{
  "n_layer": 8,
  "n_experts": 64,
  "experts_per_token": 2,
  "activation": "swiglu",
  "n_empty_slots": 8,
  "norm": "rmsnorm",
  "norm_eps": 1e-05,
  "tie_embeddings": false,
  "grad_clip": 1.0,
  "steps": 5164
}
Below are experts of layer 4 (counted from 0) of a mixture-of-experts language model. Rows are named router (the router's row for the expert), gate (a neuron's input weights, with its number), up (a neuron's input weights, with its number), down (a neuron's output weights, with its number) and show model dimensions 0-223. Each number is 128 + 24 x the weight over its row's rms, rounded and kept within 0 to 255. Numbers have three digits each.
Before each expert's rows: "raises" lists some tokens whose logits its average output raises strongly, later layers aside. This comes from a sample of Wikipedia text that the model never trained on.

# expert 57
raises: " ", ",", "-", " h", ".", " a"
router:105141120124076135124131145097135103135135136137070129161122123117116103118110093172131141089143140145094146097099162092139102135132110123137098116138127120117120123130141111122143130100122144133128122121109043085121073175095104161142123115159128160131126144118155161106138133118146150145133115122096101147150114112150167165130153163092154159127129206142149095106098108109149127132120118113144131096111136130169092109132122187108169117140154093151129155116111098152147074123142131129136135123149118127130110118138166124124115163111105099134114117142088151097132086152123139133173094121151123076111125101104126136170117160145113179135137078117168164109105163102125101121153
gate12:151146109157143141091114151151135114122132138151120131173129075089129109178118115134142126103131115136124192117098117111081138133134138141171128105125142104130124104119106106102089124128153099072152086133138100183099133167121148110083117156157166140154125110127107149148139136096154121121132116136115074139131151104117137155113106109105082145140154192109092116143147079109096110136135132144133141131099124122128134177081116127150131142147148145073136112126124183131112140115157124102127130126109141131119130119117127142153110181153140140117178145140126114112138098121156107102154096078171121133134137155154150153111087132096120155170117148112133135165135149061173132136107
up12:141129150104158116171138136159129143137133106157149188150150096146124109177155087136160098143117147140093183134082137093113152090183144144147088117148140134130164141122143118115123115152125131158101069116112142162130107157122105109111113125129119116105125106095118145154131150145133091142135130131149096098123157102130140128094129101115093141140140164171143201145097133129159131148119095096131139175086165143144149116111117114108110131164159162144151126151092135157117114150133113138157101123132093125104140156188139100175134159125139104144137136122157102125171076112132138129137075105106134128120145097155143185116102157096152124160140137115137129107132124125159134118153
down12:069136129091119159156099142108142124137147108163130152090159177099143115112125123125133111123117159169130123117106123159133122072149123114102107133150120163125154129164096085126097170163129175178102174162140147167119143150154097134119131110125156165117109123126147111179108129153105097117154111114138119155142185147119097106153151137122117137077128134085126149113106161151119114121155116112163108108128134169107122121156111083089109147112087103123129079136150147155066117145142108118170160162155130110095099151152119136110138133092143116149160132139133105084119106115129135140121101172105085137121120118096147106119152179149122146113129124121130117128104102136111168134115

# expert 17
raises: "a", "i", "o", "y", " ", "e"
router:125147133109106123118121098088164085152161141124121128156144141151072077139105090149157145098107160103121118130145123111149110146126117110118113092133158117136099123133160107147165142139075137099129120132146120128159098138116083117119124102145119137128132107111135186176145120125185170153117133091033157137135170116148157161132114145082116155100168079099158106101115115124131154113117147132152133116164142120106106080137115164103125102163123119136125155092103120137154099146153129153111130127152101093144127115148164099150126149145109071112129168136099165156117123107113101174118163127123136086120095123135136130146130158157099139113114091127124121129106131123140120150129
gate5:075151122158171139117148138076163105138111177124145121106112143108128117123089143139094132143126122126114166144130137181101135131147131118111167107145142138156141142103128161149132143142136104122182134135128085134175102093165128147173137137110134168118161116097148126119124155145131168099118119098117085151102144129097140114106148150127098094151127140158123138164121092141114114172102112122108114098126127119151141074139091101146123121093121084154161161137142106086187091135161125153125139194120087122105132129118119140101095148111092114102121136090096112128148097081129142135139093104127157168134143091123122145101134122147083096152149135146145177130093117114123145130143
up5:152097142139119131144148116125146110101111131136147149173138164150126048121118126124101128126133144118140138088124140092117103163125162128099101135085108144137151108134144152124114139116132149172162084146107105114122117127128166094103124138111131163141108111105116139115129084161095122160147129141145145141123164172112139103101122140135190110120114126118178115107175139119130092099116092134122143161071097116117106125100112128104111124128137164178119118098131147122117136131130134137138159102101134142100149118097153097121172088120143130161112156165119125080107147094097137093155144169096116141129128154115141111165164094179161167136165118124115123092123153164156060118106
down5:120134131094101126110167118118081096132126103184116098156134147136136152104129104110117143091093117115126125151128127074142144106098085060134147070112137147083134147097143133141122174109174129132138167156169141116106162093126153107136120105143118142154164111139094109117141096090153129126152101092131143137111091163128138164124117162130136154098123115142162167148133130101141095142143166141139118125067143138132102101153166136145100153131145192118118132110103095121124163143095136152111093103140120139133136143111158147126113083096097113108080124154158113107117144110112150148146134167103128160107151157144140128127150178134113111138159146113128103129120116156136071115118

# expert 15
raises: "-", "=", " ", " the"
router:077136109103112131119098142093137136101163155157106116142167098098081100125121116133160155124121151149091128117115144142134090110128112138103126100153157155129133101126139109179147118085141141129147104156119095110137120145139133124105117125105123121117062151123137148126161095138125140106176105124137110153109138136142150161148202150117170143097189101076147131112130121129118175111118132092121156144149170093115109110095145153114160106181165067162107133146119139152153115127140133144148127129176130114106150107155185106162142135140124106152090158132122192151141117144139113109136099129123164101105138142143147144152122168128104165127132124116147104137149116124097157117144
gate11:152133138164119119155095125142084075155108120104135166123108137135098128133116086156150169118099163151133112145137102083157115151142106122134147101108117106116118098148169146128114168154094133098119087149145152114091113090149130142158058143170105164143123122135097147123137118135100154139136152132107148113147111137141148140159118138106114140093155133101125130108159108108157106139147140174156154125125128122113165123098121169136115150124182112115165113116106101114150125147114105131155132129092119111136157117095123075155124140105137180086105138113156152127137112127090146159128125103123141094106160145103142150185171165127168157133140085141157140098123095169126071143140
up11:128181156135087144126115145167123111137129111080106115130121117098119126131144148124146138082081150152114135132105103080150134129115128153123186128128135103168157094143108183161138160102097146163168087137121124132098113126137105118142100062115144140124136138145170151175124144148140119157116167118141119137128106082141116164148144133126170146153139142137115182150112118121126133141125097180154132141151126092148141077163141140109154140130115134111168124120135130129131079132142105176098108101117121146112066129126128086107113125112156108100161115072118153122149059137143108132166125125137126152169119133139129134141156140085138152162130106131148134132123180134157131128147
down11:133134115195113137110121097167159133133146111149082140134139155143132135070114167147127116135110114095117171111124077124104179132133094167133114116123148111128095149166152139144110096081173111147121101078099158095116113157152123113118127124138109110159146123154135113133096132138148143140135155141138138154072146138092087119132124110100140147142116153139092139168136175119159084143144115143156124161107150105111137101142108119121088169115146191119134104112092166128163119095136155131120126142112120123115140135108155129143191111121179133149097141087146129088162146122160107110122112132130123106137129119110073143146156182096125114126118160135115158112136119143142141167158

# expert 9
raises: " ", "o", "r", "l", " m", ","
router:096142096098088132103129129083122116140139173121141125155131131139101082160129081131176115102124131084081141110151146121156107132145101139140114114130154148132125097136168118147149106121112132077129120101143138114129120138144084128121133146142116121109104113123141160118119121127171144149141117126000130141139132151172170146099138122089156139114178187087158123129100134151128159126105147137149148102133154150138126088162106153106113131138132101145112129147139081135153106087153115137143156118169132120096159137119147107149140142149112093139111161179121149143131123148140125139136102139129140085134124111109134133163122154142127173115133097137144165138145161115126112115144
gate6:098146093113124114162090115115106142162133104116143158118150174149130084139131146148100094131146107103128137144095147102144128153164125143125089130122129140094102132089100126134146147120139158130089135125140102175133117128113142144157151110114126130119148130092155086168136083077125092098116075140132106135104152138190121160084151124116136097092122137123131106101136142100183109124107084134167142091132148155145138125126153126119099128113144137148088118129102149130092116132143195125136098123163117140114088113113103169094139133112106109156100151101096122139145067129161089134143159127109119123118141107081138159094168116173151144102136147155131125137116068109111129148109
up6:121160095130187100119136098098122115143134110148084116108136114145117130097117136169124126130121139136101113136110169116109148137153124129124137062149164131154066134141114152159096122142141104074158110127142109121114121150117108179084141131147167150147087138170143136142092162082166137125110146111178109125208124164144142131142122160141142139104143143184109123172131136151059134148111158103114133125148133117143112077165123134147141115138123079097159117123115129107149095137163127092111133126138126107151101110097120157132101123131146106093130153122112131100164151117162176128141131164124117144110115138163128079106101100115122136097153147145129116133119163122150134141129
down6:133131149098101149098147121110141131118132104151115132143118136125075112111145134100089191099153131131111138142129143131140144127133141134100089165133091167099107108117155124146167183125150151112123138102110122104102095121149152110104086082152137133085148139143157129103151112144157122147136122128145137136185137119077105143157116064136089136143192101140117137159120155103110146120165119115103095119115114159155148160141131109170125156136126131101127135161155125180178133123136131151110160145129135154077154106138089121091132133174103130136133120104121136078123139119139121139083138143142158157099146092142138136165102137078134143119153121143136131172098130113117057145130

# expert 24
raises: "s", "a", "t", "d", "sk", "e"
router:118132102102108106101117118114166092124158148161107128170122159142077099138117107134147126121133159042102131119136179110150117138108120114123094091153172118140120137142153143108178121100108129110114130115124139149156098146129106148141129150124085092140107139116144171145135118123174156135117112108071122173114158133185146101106124124108164156086126126117152129101104089136142136142104125118158129119106170140159094112112099144090148113189156063140098172112115112134160074118146122132096135151150096120101134091126138133116112153140143077115114178130136167122128125116136108163140132122123118089109137108101142142122123158139087150106108123124136158127095155115144117118138
gate7:106123184128096175105110165125129164150095118125158150096119121160114145119129117196107177155146126126117142097126117159146124128141109154103138105156115155135131114123096120151178107110166109123130145136144113108178137120134101177138130124145088153130135096081104119159127098102146125116138107124131126156125136159112150128105151093141140132080132145136179118143134165090075139125106118097126161144134149128160117131066137131150130143085181139139144125136113130148126132158106124203127191104124162124112118132141141146101150084129136093132116102140086166114113117122139162121105123122100101141099148137116123127181143095124151152186103120108151128151119103145092118126115
up7:116193136155159080134106130141122109112153124114083156118171123082171156179120113160148063140145131169123133136091180128129072136133096136124142158100123145123106173136137139103094119123125136120141094127121146129120167161100160118114167126113112126109135140167183063128126100152125133182116091136142112133154077092132127126143157157098116137121119133152112140102157111108139111128169155146115100143087129110161157149092103117110117122141142073128116105130141144144125094133105104127128076150114130143130128120087137119145109126130124162136154121128128152092113135102138083093106125123137104099155165095146109129101143140087092131111147132144094132116158147108137140127156
down7:130078101122112144161132099116113158114142127128182139193108135110126155152128143095156144141135109153112071154164151099148114148139165130151143152161061139125085162114135107116134130144118132128113149112126131149148106125119147105109090162106106118135106136105098088144111192127148167122100162144112132117102077147138111111145104133147124140117102150133112141134160124147154148111083148142126104138117068146166118142100129133130116094094065136108129173141139116173157156115145113103099117117135145100140104101128143138125076139165141126115151126122129136120113193146076057104113105138140142151135134112106125114123104122116120159110114113136126122173128129163127115149084

# expert 45
raises: "==", "===", "=", "====", "The", "In"
router:092163108121100149125143110097158095125148160122103108173117161124115112115141077134138112077131148021099126139128169117162101131158129115156119101148129127133123119142132109156143126109123146104123142124144136120103106153109093134131131124146095126156129134114153150116156126114178161105142113105114108155129160126142146159114148133089144148073141176096193126090104101135121132136107133081121124139151130161179105113128091166102112132170118091116118158099078124157144106105141079139114135157156111126133129102130145120143115139138148073118108138139113176144124125116111148159152121129110116083103122088091120140149117149144085155096114119127128154103131127115136124111168
gate18:155115153167182155153135152146083111114118122113099139159093179143112133143122109166147144127126118107131121072131087127132104132154154118105118144105140099094165135145116139126145123119114144123111093121172129124134156207152144080144073133127145136122142128123128185168159120122148129140130131126112121151155153137149130130172129112143111136202174130146150077119136123148142129113084136112170110093115138132116163116122103125139106110150117146201165123141126125148110131121123144159118163116149142089107162127162141134098123155150121127151119156142082140114084124121131144136092133094110189103121150134145153121136146156145102128103093116167112131083148118155150166126122
up18:128102156125181097132158088120148127121174154130144120148117195123135115130118086110141142150109117129144119122132141100123084093148127151108143126158125151142123132140147119137152117116106146118158097140118122090093110136172159156122101125172162121136104132096133146131190134108148111111160142128131099140121132114148135131171155141152061121152144169156143126185156136157118140154113107125136147111104110156114143082116104115119097126157124182145152124138117100132132161101139126133138161151121116104097156129114148143147102129141121147177120127164105125128121110147103146157064094136126149106164115132122181105164121151138118141058101116174193116105156118139148137088152
down18:115112130123109102087156125143142154090109135137121114141095118090104136149140137131130129132122134109115135138124152139120108162152098135126183132137112130138106130149069164163163119137153131104179120160123153134112095134130167118153183118111164130127097142170113143101103130193168163133135124106106098148147112084128178120144132113172164107114115165112069084125131144128164149142097144124099094182094106093132144118117137120106113126126096119102113094163127133154141147114133117151105119122123111174133140115092118137111174134146116098077151096125151149142107139147070141091079126120113114125135110118162082126136126119112123131172176155166113129168149094110124124154129

# expert 29
raises: "ing", ",", "n", "a", "er", "u"
router:112156121102151129124153110114133081158134148150126127127145158151096087172137094156129132106109131134116133126115146119137129164114103119145120087119150118121105098137129136153186119147093110117119119127121106135123106159125098146126129092172109180150137092104124163142154152085176157162132124117027117137127154127158157164114155152108140117083165086138163121132117127121105136143139133112145138094115169123097085083142122152102119129153162106137114148120097124116192098128150120128106149108169120119131138107140149120167117146137136088086126200120096164150098119105144136146123131113114127078086098139136118170143141140155125140128107099127136139141126146124127176139143
gate2:111124099121141140145127113121147136089114097127133094130136160127131133143090116109135152106146159123123095068102106114128130092127152125136135096181128118114138153111123090166113134096120071158149141129172149159153104127162104150175143088103157157120129123168146136146102158180118135122094139032125076097143152108134123121076142107110101146116148130128149084123118104073116120157143122150142107121086155129101092128105153139134123121128124137148126155165157127124127129162119103129115127126142124164126138138117095145161104146145163151154115123097144154114135123128135101143087115101135103140103128126112107119134125111134112226101110141148119126116067150147114141097118
up2:125147125096106103134089148104106102132138107125155135145132127144163199106161121130129115111117131122171131166104092107120136084135106126106137150119157086093164149106137164129175118153112124094136076140101146131104135162131092168121131136115096128140134125169111110158167127093144147156126118149150188137110127149131117125075176131182139110109127103146120129079110150132105155111122124151101141132150173122128155137153133082149170164163121115150142124085170146136126095124119112147111089156121151133094121115158169134114105162102173122143153110152161139111160122131110126098077151133094125112164125159139156163109152180122130096126136131142157106113127148103132133147115
down2:137166135102120161091106138095133084103131118086111105142061133088157091156112120194147149106147117131117153116153124134120151069163136114135138172127150092126145093121170174134125145141107138131191135129142152135139136147159144133158105109156138131133110085173132133112089130114149134132165095147104132153138096120136116131146141137129119087139111136145125104126099120176168119081115163130118092134169106155128149141135143106130115130154165154107134127134093141110119158153099143115122151169163131102120199117125152071120098118091122151132139121118138097138120109154105164076106135145108117112105176120098112135130120095135129128142124191116145095130121126120108126151143

# expert 4
raises: "\n", " ", "-", " and", " (", " c"
router:132112153110112120128126129103148109159160150116145146145112164124068116108132079163171151069134134028099131129126143095159103118156107117127107130129148100108136075117127124129161095087148142120108130118150122134112110165119108143123102118156102100126129115091177143149144140138172164113183127101024138130119156132164131149088142114105147149098132182104139108106098115143117128120115140111141121123094167169146104134129133125113094128120164129158109160102089121147169099122123100141120146134112112118085143103110128125124148109146124121159121152125130164137116100120138134123087093142102116119105100110093149144108135142120112140093137125142130127151123141156104151117109
gate4:117121163078084138105143132132149092146124143132111125132172143120103109107103138137121149097096100081121124094119138091128114162108144177125142108155101141130145089144153115158174121154145174158107158127184123126161130138158104146125106120122131145143127171087142124115128116133157131124152063190100142105133139104116148137129145121099109140127180173116186122100114170115131152145144144116154125096145116118136121147161115129117105155113078135106120136138065121141132075114146107107125144133162057102141124108144163123122139123161148096111126135155111128154144069112143103155120099148111132129137122111127153167147139104114123106143102150129141133105128168143142120189110
up4:108122130129091156126125152145165124099127131126111133148155132130150122154110165112102122128124110036157140085129134082095154164102155147143145149140122166144106133164141099168111097129115176130122138118142124145156150054138125118133128122089122106126102137122142127134104083146165117133146102113106095119135160081087140166115108101125100130183145126124169136116110158134174142127143145138170164126141076145128093128152165154212134161135132143127137125163156109138140133150132117169140148091137105122140095122169121146107132164130150119120125111145145111135151101126166129124114102138149139105125120112127126125117129120107159154164146154125059140123099136138145073135108
down4:111106178135132165101096119168171102136122145091163087118136124134139139109140144108133089174133102148127138155051122162128114125159122118149121119097090136148096081126130122106117126139118167121149172178134088133160131104158110125104167109125114144161127172124155124087121093130159113146122121156143075087127082152134158099135154127142120111131161175135132128122153161123074103148119098180089097108126126167108125136120140090112114121089113112130143113143136145105121101181099112102136140106120113136126124115143154171139152180127094156163139134130132136154117147134098097143136123127108143120055146131126098132164110158166129126116111130107117122127124156141103110146137

# expert 21
raises: "-", " ", "a", "n", "o", "e"
router:137139104140121129102132124082145096136156149121099124146138126133095108149128091142137128126147166109106133124129147080136118165125121101131122108097135120123121100119145099141163110124115132104122147129162112116147085150119093133160122124140128129168121156122111129166169137101214144175136091109039139154137155161182167128116151118098135140075135146088158103094079108123144127080133105093139138124150135169138093113130107135114157133176168082144102161104096098141120108104132108107138125144172119097132161084135129124157150156094125075098096175170117134125151117108114124139135118132126132116138110099122109143162129141128115118112141091129163141157128128112117156118132
gate3:142133117094183154110117134117144162150085183159147119130097146143084130120152081160173149173109094128137127127106153141158138107161107102135121140160126132139154102145100167112140109169095112093107132171127129103131151126150123122116116127101140121096123104105124108131167131149147118115102125104098134113137130093145112115113122165140100090147121130091140129155112122136119141116073092152159180095132110128135148086126114155146119116167147094136167150101148105092137127135164129127136147150166137126118138168132082101126129140115162120193070107110166098192149100146120141091168093158117125120075134103155154145141132106152103118144128119097149132125131134124123162149136
up3:166106108141113110116120082147097086089094172128135145125151149139107154139090107127172168094123124139104118130140125118103124123092128130138178135074178159157116123124131121098174132118196044149138189119098116166151099113161110132093106110122163146099116173123107128178134153111146124139154098139172123173168110107139120135113080134128097137134100126110100145121100148121133116160131148133100100118104114132096124146152122163128143083150155134133122150147129100131117130112108146127128135141124114109124144140103118079114116128163152158098168141122126125144123121123131126174099141139126191137155147102138106114126135170125120140108117156112125120155130119130170117160165
down3:114177098139168132132154154158171152142144170137151151147142120063087152092124152143147151143115119158125135103133123136143150090122169139138141111146142114063087134100156137063119137166097126100129124186114116156117115089150086134109100097144118126121128168172080093092122147063112124133130122123157150153167129088102136160167116121135129113126133161146104118079111123162154128150118131129130100153121142124137134137141117168147133130134104123130103126143131117141124178158150131116155115148143063099137101160110122121117124105151139166111160088121142125129133128115107122117140133136179162114121178139128110160145137146160126134133134124121118090111159127108129160178122

# expert 51
raises: "0", "1", ",", "5", "2", "4"
router:104125112119099133106143149089137089145141153136129116149143152152077077125120061135121144132153137045079154123140132085147108149153119129139116116107161131110122107152129107141172106095121133113107142110154063124114116138137114124160147149151116112125124117106137163136155149126176151145166103098054118141146141137197172145111133132091145127110144203123163122070117127139114155124113141110153161107141147144160104112129118160115150140138175119129107178132093108164147100116137106139112150133143110127120174102137141131138112147114142098134081166132122128143144115099125143139123092129127141106125105090080138156150156144134114146146148122121138164135115118121123124118131
gate7:141133127121118150152151061074112113106133115122138116118105177091163147178110084167163165115130130137129102159149124120120116111191118158124139162122099115109154103111173120122115123113090182090126119115134164174125111134108122119146143110097067108145125126114119123139134117132118160119117127123099095116145129123140091161124122191159148118121113133123104105105106147151134126125112116136144116097156127146123142113112115106151115148163154101150136076106134165151166090107134126123139190136136135129164138132115094117101093122143163115155141124145120162155098094107094120079128147122111156121126133088153187133138151123158121109095106107128139075104156177136135114145151
up7:145090116074080134103087150132190126131157135144110137164177092135093122066130145094098089158145150119131137101124145159109104147119125090133148070132143149121114172139090114145165144136156148120125138147109112100149115120125096141128070130139110156110124134164146081100150129126152105164132141141145133137124122129112141136084133126116127132148122093116137164155120112168140142115099142091140162176107126118122146151143087114095143108130128135095089146142130125117093173108127116142131112120146131106125136120124167108123171137147100111133104129133172143118141146180167107119127115145089127112110098172137101157129179154103114123148158123141119173142126116118162158142062
down7:070148137082118160123101139129081116153119125139086120184133111194107115148113145157113102135140132161148190110140137133161141149159140176133110121139178127097148101129197141170102144097142140140106113117131151145128105091147146140162140151123151160106133101089131138150108167103128161139157141108104129093129123127159135099087152148122152124125133148110173106099150095119173148129145139117106136144093147063086087086092123144130143123099124134156094132092140116109130101130150116134141100126111104106135131156115164139106091102133134157095144118116174120119136136158139108120137104132120150127104079151107193152139133120100151137120128130100127140145136135140103111129125

# expert 6
raises: ",", ".", " in", " of", "\n", " and"
router:111145102129123154097137151066122087161162155137089111140134151115100086134133128164150152106123140097098128120119136095142102125136090131128113141094171107140125106117128123143136132082117137137145125116169057128138091146137104150147119135137105114128128114131140144130136139117168145184161107097066107150145178134187134154113146139105125117073160153106148125100080104123135136125088147112134149118141169148164080099157122136123163124187164125113134140133102105180147088099117127151133111137145123107115150115139126158138104136113147101134130168160126139094130108117157130135131106136110139103114120087057107125173147156140109145123117081128150126124095161117125148112127
gate17:132167054109157104153104151167138175083146120114157168114080129129113103149111123140118154132096103083120133177153106158141099120128135165094154101102136158165121086109140118133143145115110135117081136114118110114084122116105145084128124099128133114106135144097120125135148148128163136131141155115127130143059110116148151125129186108139134117125118109103122069167086116154136107125138127129146097165129161165127096156148130096124137140082173092129118162128092160137098123125102157124159139154113118138106125123085102125152156135144134110165104133127119150139108109137073148109141127109127151124091119111135138144164115086135115140111138163183114102145160128144130128172150
up17:113120116116134090123156125180129196109135084109160151086066140150130111133127110139135138126099102126101127125149138202113147117131110142116162142127106115133168143140118140127136112146130164104111133100090105096103159103148160089138148117123138133135146125084161145164174151108141121078147140107130121116092139129109140115127169129172143114137114144116117109166120134125109097129122115121156114113152127154130079132120153135140133148070144126143143152159104102152108121202110148113128134163098120101122139103128109162181126120145142140177111125097125120120128145131067145142119154150140156146128088115135107154182092084164099136175129165143136093158155131148128143122125
down17:091101143133156112123103113148151131142126130132110202143130130104133127127140146132113155118107130088164101153107082153134153108108151116077109146118115143135151156139122104146127120146151138133116085164106114087142136161126123119138151158168131095123143137111132122120139151195162131137152164122142140124155131097101154169126107136138102140151148111088139160153120131104113134131089134133141176115113125141079187120186099100168105165140132078080089134118164138102166164102118129135111131095134134109104094161125168116148118104143153146151140091110130144164147141117128118104077080168097131149142133132142169152141109109127134094156168142135108118144133084102153110102130

# expert 23
raises: ",", " |", "-", "n", "/", "–"
router:130119079143106139107100119075126065142133151144129114152137131129074107136118097143161148105124147023101129115130144099155092144131115126149097118104165109137106121133137121131186112079137122119145145132167116143109109140111101141136111137106109121112119119126139156148148124126165128161160118087041123150112145138201146130095151159098120114093149166113159115118090107118138137132110149101159124118107142137178106108137093112124135156121169086167119125124097085121164091142141117141116146169147080110122129106105140134134095147095125116146128147136127128177143120102119125135131089134121135083126127105117121132146145154117135153144139103153122153110139146107131128110142
gate5:113124098170127147144110096088105123108154143110079134091130147157081133156123148122139153130092198129118112136131125140135124152098130151168097142146142121129125116125166083107123119097115105142091130115143138125159106113137130117139111154160146141083144110148105128122106124090148127155077120113139106155151133128113139144149131081160119125155174166088117120120126150154126130080154141125139126098162124126149121141120165125119166126135159099090101135128073145112103125128077107163119129075119153155140123127143119142133118184141139126095153158143103111092111110111195126125140110190100095102129131101125094128195139180119112154116113114108150099151103130156109103113144
up5:129141127128121127108134124082166133154144099130153151140158142128120123151128136100143103126124180077120192128185121102122179149141186116163156130102111152134087125129101147133099136143105134098162121146145124117132143109148164153165182133121103121119110134065175170121114125108099118111124191120112152132124117159101148099152097079116149134126165098117162135110136108120084126093122138133131161090121139157120123171132127144137131129079111153127125160123118148112129135166139154107146089125116102144095135117138158147088104117134146080128103127127160119123084163148113148167139113105142118120085134145079131113130142120144142179142144115115108092155116114148094174146142
down5:148120153154128143066129119159160140137133123100107143136119139117124136154087097148132153114135151139149155163118174111118116108168135101156119117135126145133128192137129104116131149113138122117183171171137132135104182126159181120110134125154164146114131138102122129109170130106133184127157144109141157140144090117099175150107101097093107111091117141139129111146140139117114122141158128177200137158120086147095137153117157116138113087101145130111098109137106136138165106128152140083086135119118163085132123095102116113159136150159125162125134133175117109138132156123145125079153130137168098154087146128114153125129122159114145106147135120112133125128159113127124058143081

# expert 43
raises: "ish", ",", " and", " a", "is", "ou"
router:070133104115099118104138113108143119142171134157116125150129126127073079112117074136118121125111164048105120133120132137124127115106151097115121117130151124123109101125170120101167095132129140122147122134149116145137102150096101126120131121145107116190100134147125185117133165110206174143131128111017120143116171131147142130122135149097161129093147116129185102114126126141149140132117114120119160115108187127171087111150132152099113161132164103143140129119143102136164111121148112142107122127132093091111133118113148131116149117132118109130136160133094145169121145142124119133137146120087163083102116095110156131142153170126108147116121090127137120141127125102138116143125
gate2:120127158116179135132115149121121088156128120143155135169117128136126147114101155170159142104114131059122176142124070118171131153126123135158173107108132154116157132145113123145132120162109142136143127117133156135167095121145124157126136125186128115108127115130155174145159124143149158132151129115109156136127147141126131124135139135121135139134166136144161089126169081125076132126125186099152111116146083143107119122151128108129137145145133126084139157127120085171118152140184159111107106169131126142123105117158133163171112159092099156145125103116130152144113158129192074125112080097127146108131106136109115124130103145114127116080131134114120210122080124125121139124162
up2:152189131083131107124081086122103160135141178147167102139116133124168171138129122139132106146145063149111080131157148121122118154141126093089120123140113139113117090113124128120107160119187149127159114146141102088096124147158119117101140117117114141120145127073130119142118103103147148132102162126150146161147155111144133118110156126096142144112102122124129111089100156089119178124168148110092148092079165202124138146120113125137123111116109156142107098144119145104088126129070147134136167124148140107087161158089104105133125131133126141128107133144124102132128128117127157120133146131124124146097135130128133084137137169148156113130099076127131069120133108139148156176148
down2:165134095130109093193113100124119114140116138117086162113122101144124108126127123131105159148115089170105169138141173128159098137155153132147146133086085133117127111108122163125148154097152137096129134174122108135110127100126133117132122112139114130130102096160088130130152110144164091096099108098120099117106150137123119158100133099122165124142151130113132152131115112122161139131118118140144140071060136128141128142154166149112188120152131129096138077178156112119111137133146163116168150120143184150155115119108108097130105127146137089124083173143126162140152140141121127123158146126120131114152139140136147149145113104128096199132137143076090167128132081073136148117106

# expert 25
raises: " ", " S", " T", " N", " P", " F"
router:117129121102102140117111118099141110143169145124104128151136154155110097130134085148138131086117147031087148104148102117140114144167106128135118113144150112115136125134136114131133118106094145125145122139150038128137110182120085142148160129142134110122101143150153134125156126129145163144147083108044115139136187140164125136090166119108135141094176187094157115129103123114120173135106150105109131121129154120168117124125108135120126144162164098117140161078068140140153081108144103160134159156161122142125153143100132129128120112129152089138111144134108144148128115129121128128132084117099123116104127096089165124125146132127136122122130092139154135145135151126111153119145
gate7:101186124153096153112128127096128129148103126177138154141089145082116142143099099149113100138122139116109137178115118124130075101098090125129112119157151135097107098109126145126163125124137095107165115133101158147124114097141163139134139165149110123133103120148149123094136112157106143127079138102131122106120118111128137111114145141150156136115086169098180145136102122134125130124148153126180113139117125137090118114145080114143141117119104130146088073141107109096157120115127106130171173140128113174156094148120187116085165091127090122120128128109160114149075151157136123121109117104112094127113117059135107136136133145165145129140091122128074104175174124129117137126098
up7:155116118136153160124126172108117119125105105116137126155062143111086172161129128118127138145139127120143116160144110113135125058106136118140130137091143091107122108108132123124129116104146140106096109117111109084126115130096159133133116134156113096131143147147102124085179093153144159137119158145139135128131166110150109145160097146145114169127127159086114145142156118150147151149134122170134116162052122135080148126173130132132065113171105119134144059148123172158175143121086130145157089111114149095121156162117128110126139121141131109145111138081152139122151123154141106080132144150107129142108117188127117108127151104116148112141112101160130137127077143144121085112153
down7:130159110152131115168176164123103115097103141101148145102083142129116098120143125139135127109158156112150093128140125151145065141149123106093133081138095127085107100107131112126134129127138066167138117168132151103111130132123119100083115158130133133109113123081141139114162105119139095118143100132128103202132124109087173130153138147167084127109129135125076129143101105119151173147160125120124113117142104141111105135118152145129096126140140097145100120159135132140121126134157132121093164122116115121144081110127121171138094101117156104122089156178172109105129130097142139134136135113113127095139119154077129128144093131106093130181122116065115132124102120116124080097075

# expert 36
raises: "-", "o", "i", "ized", " and", "y"
router:097138130116105159098138131146123097134138103142102129141112150153083113126110086146133148113136146116104105132114147131131105146136110129163109109141149095117102125142154128113184096096117151148123110121123115113120124172103121115111117094122081140172090154108127133134119154120168161143143094144046073131108136149152125145115121183110150119110129117117173118122109134120097131133100129116149164146093157087175115099103120154116132152117153049136116126173134113113182104105135107121085162141150111132147121111133164120128123128115132078111117169116074142137138106129107156119131118141112160054098123099130142152136158128153125172146118086150148137114131158127166138095138
gate2:140084164066095087147087128148148084136088125127106111114151127152109151101117111162128119108111079162096150129096138130104131145185086118134148100164124138120119134130136112174149109125142130128148131105110107111163077158164122136144109151101132146115106157108124117104143155125124151121171125161170098083107124110114173117114116149122124147120126127101110135116098116104145127161108134140103124110112173108158120100136155103100142133142106105121156104164130102148109096142097109110124135128125118158085146111131108105172152160108141118166132148148149139087157117177142114118103097074125129103148131163144098183180141159139146146137185110141145108138145146162101132112109
up2:136140154181090130142152137124100158168157144139160139082109114096125120154138138114138133130164095125092086133155126105125102126123150185120141106132114118102106158114112121099084131129064149101095143131130163137122138120119077113142145103152144126166118141065126100140137113112135111170107157150123107146149137073110131164124120131161106114097147153163130149141153149077136168085117143130189128127092107139084129117125143116110119088128132158111119126150114154170121144126106152100074132118096126112129075169172128128134117138065160130148088138121164124098108152112144146139087158135125092135153125153128156122125126119142100105147114100133132104120141103151108115141096
down2:121105084132173171098082131117090160137100148121162159118150136126143121150139125103140175145111192128123105099105116119110148140088112100111126163162111159164125104132137136148162153181160092116096118111112138148120138118133096124114129070076128104109149110110139151144128169136150114106142147134134126086112158152136100155135132123110161148178126127081096173083135115167091149141168143124117158144109104098170150111124089153167134130125115123121126111146148126147126108122138152133167148162176174163110134093109129141135121107131141136130118142158125087152065106136149177148115111155131140118138172120081094122168106133128110138140133125102149117122136135132121114118113